Weights of a small mixture-of-experts language model, trained from scratch on English Wikipedia.
Experts: 192 experts in each of 4 layers, 96 SwiGLU neurons an expert.
Training: a variant of Adam for the experts, 463M tokens, 7061 steps.
Below are experts of layer 5 (counted from 0) of a mixture-of-experts language model. Rows are named router (the router's row for the expert), down (a neuron's output weights, with its number) and show model dimensions 64-127. Each number is 500 + 50 x the weight over its row's rms, rounded and kept within 0 to 999. Numbers have three digits each.
Before each expert's rows: "raises" lists some tokens whose logits its average output raises strongly, later layers aside. This comes from a sample of Wikipedia text that the model never trained on.

# expert 64
raises: ",", " and", "/", " or", ".", ")"
router:512516458529429495343494608526418464500503594482527436458425544565555507538453630608484459452476492500398449430503499545531512472499572540444471471482569549613520466486503480455460464490520562
down0:597554429482402462531565428395573483428458408442549477602520483525508515516536490547369514519465511474498416554463396479529456497617466489491577502532401497514456530615471498551416516537574430
down1:467384443557463433471555419485480519458520505530448514482564576476606512490435503513471498513587527468479531560533460577513536535498531533463509525494463582478534447499484519425592429395566468
down2:499484553532546430512441521457391467499536520523591553482544521451483577433515506399513586457458573490453515470546511489539485549506443463458527530547567551418560596531519498520476513427517397
down3:546505503523485582462473415504650532486480381629479455592538521487472512516595483419528490597569552512506526573558467520592486474503448462445469452504555361501451460482482448400550528483583491
down4:407453583474478496490483423489497514510603472471599541444443476545483540435453495456497491469478486481522460426522493576581488435541445513496530417453554478445561493422501499531465457441551488
down5:498483467467485431562450462529474438577562522494490500474417568465521604527488541486430478497433365432547434506510527533488482524412514467461508456457629503491552491493483358537545481510582548

# expert 92
raises: ".", ".\n\n", ",", " (", ".\n", " |\n"
router:607500453493463543414573468548449479438457502426442601487396451441520504497492551504532508543453491581450414480547521391553452587490485507408455436504437546521512447450516530512577572543507544
down0:500537645426470474585568363526457479542530484540453446373545522565504542487476501584424534565540445566554449551499526476494457477579537583531444480437473520493475519523496500466523453454481421
down1:517549503529609527474395460578503554487467452397495490434444476436504491481517425493457531429504483467403538452453525425480493491474536535479546503443447530524445554517497455550445524514558459
down2:421506516553461491432518552459524494466482551583504470555591394509580547483543447459396482568584448529494479460565472450533488444474468494501589482560506515496530553492540487472460458517562519
down3:473439494538483561491526396534518467375498487495573493393483488546467520565580464481608491572522444541431488447547493525444432478481480529536504577484476520518420563499471467486520478408508436
down4:547526506522475559534495643443503527499466470489440397432494572541535471543497490465416547433576419469497496515453455440473518423490440464510485513490521578534540503560487590495489492569485506
down5:674600514528634517504428465563495504461449427582526525438444502564511527417462434422519639526530513503434438512539502509510481482410565463508426490449570506518539572535543537476453449519555517

# expert 88
raises: " the", " a", " this", " an", ",", " his"
router:555559514462475561485568408510424452542415585528504571511595566432578481497480467524603497596530561519557483520413541474530483528530481473460515432424475517539577429525442562507527542498476557
down0:399504464577504492525563472476550673451501442506530513441516419416526503505507497467535533477575429485515505515446427528554488520546456510481497432405464475562524470543385500339482519500543593
down1:493525508493538441452593486418515511567538477450521502434511509511591450521609525455449481510548475548633483554545565512463522557470478452538537462483455487529504472562598484614518502591472603
down2:590461423401511506556603580517385450537543417461443475419411465462448457502530451472466398539468480502440436567479518462528575545469517480498508462473579398466573533536478488521429483490537555
down3:440549466422531462459458580435618518465462474484594561463576558512527535444553520556471498561602503481603500540420511479438431509589522572520483518545416566541466472464509535560645514518495480
down4:461423472502560539525555539443490495482561430585448434498382454543498542449466480507490514390478460479501460467544537491569490454479414467500542490504531451426575493506615440412468531494555513
down5:490486488560509506472521590416533466557500450502575415524466541557524545472561478540424468487504512506554440654470558502513496530607508431552539508463467510523613486444354557519491645510574539

# expert 3
raises: ",", ".", " and", " (", " in", " to"
router:474424503474445550537394617501519570523519495501530449551380463477530589415579535516422525475466539496546451580523464477476534467556488512570530568505450435568554569551515550492383490520552460
down0:514492436471507537508539467437466452558524558557449524577573440499490477478447467553492473552496445493515530432484469518491557475457520498468496560533484488527474425461425540514539511458493413
down1:428486490453459471465400557490405393582565446585487426459501570525449391519467635456496502439497469508472497507440534405429477440503595480532543453496487499532489434561423511513467530529652409
down2:481462496449445513488462450533621466540491520550448455505492545384489545412553476480503550573438464523508468591495519495552509494453478510521441557547482446489465469507424483462494551478575483
down3:608507460536567446430573515485463519498442478426444570426548463543425488363424437446461486505487538481592546500481524450491507542452569539489468412614535513521433480488492512484500482564572596
down4:465548472512486519610469502546479536452425415525567539520545501518426524597560552481494476505526595519444450623363505592483539485466565540437501488403488496533468465502493563454493450575569479
down5:457497552546417582391507564482634452530525531453510415520474553554472533479491456530538453474465411452446474496458458537510460510539489503501550514383495611452523522517512520456488403573479343

# expert 16
raises: " the", " he", " his", " this", " there", " a"
router:549576506499461547501582470510487544483471557544554547447481531347527455518396451413584516587516507504570514485478552425538454584534474558436498394457456549602591363449461490513497561554484545
down0:450493468397481517512498498349425531530514437557482527457488504573552522449504423486462599482526484519428534388487547431493503478540368490494500473380539554424502539508518534524537488475530457
down1:406464517567441452471485558481517415498436452504493410513505428443512555481503359523556529495509529489460470487600530458522492509552463520446495652609528434498528471525538508584560432524433479
down2:470529443437497521575452405400639450504498484494622578492484438486507464472491508480638481479485508486553470527475475556440477548441473486489539467453553463443511398452537495542476499440496431
down3:514458470572496381519462564556499435505512546469453441441438502525515549548514475452502449513484469500472436577524532476559527464548517491477530548519556412545534530572551471467587508560519477
down4:496618529469527462478585435494562492462415504542484505500556419506550535504513489577467531491546533553503508447468502544505418527466483518538536440494356495504506503583479516504595516510544507
down5:432531541406476528462508544462557497526558487498494538567455560504585597442471559517443623489466527542470463459605507476487492629447455455435448444476443529467419457416551534531603533427491499

# expert 120
raises: ",", "en", "-", " (", " on", "on"
router:490518582517479538519505517536547418468468477522461393549515474433474497446482488473563474605466474540415461506513592490479537479546516549498477574485455502504557592515517438586553574518393495
down0:532462578449502505577585479557490465495473464536492506544532460490606465451531509465532531529552489494505493487435434501564507559560527492543428492509484523600505493561495502551490475424493600
down1:532500463469525455538423469426448487467492489450478468455561501475577497637465413455497600550500478479550467517522449482444564462480385483473511541430554427498502531577514490432581517453498486
down2:556445434557529467517430399457488560429451434550468620476567455560481460497480509425534474430569456492476579431441470550490489598422543544493463526463579490466514475571500452444467374485478453
down3:488582478570454447461420547507514423469479575545485511451499388511434471487577554472550441519482576509451532520475508607460469546475477541516505536572568468509541540403459498567395558535559526
down4:455502563518428478494558507418505461427440422509444474470477524472519483437525407516439551486520460441475491579460494590430533523566445483529633520474552446574442435495490572550562478518554466
down5:597500576573457557508446473554442455407524562408441524445485461447548520473587436548561479491540451470513398577522510445491561488505424387566478474435530524444577535468448473448502437536525464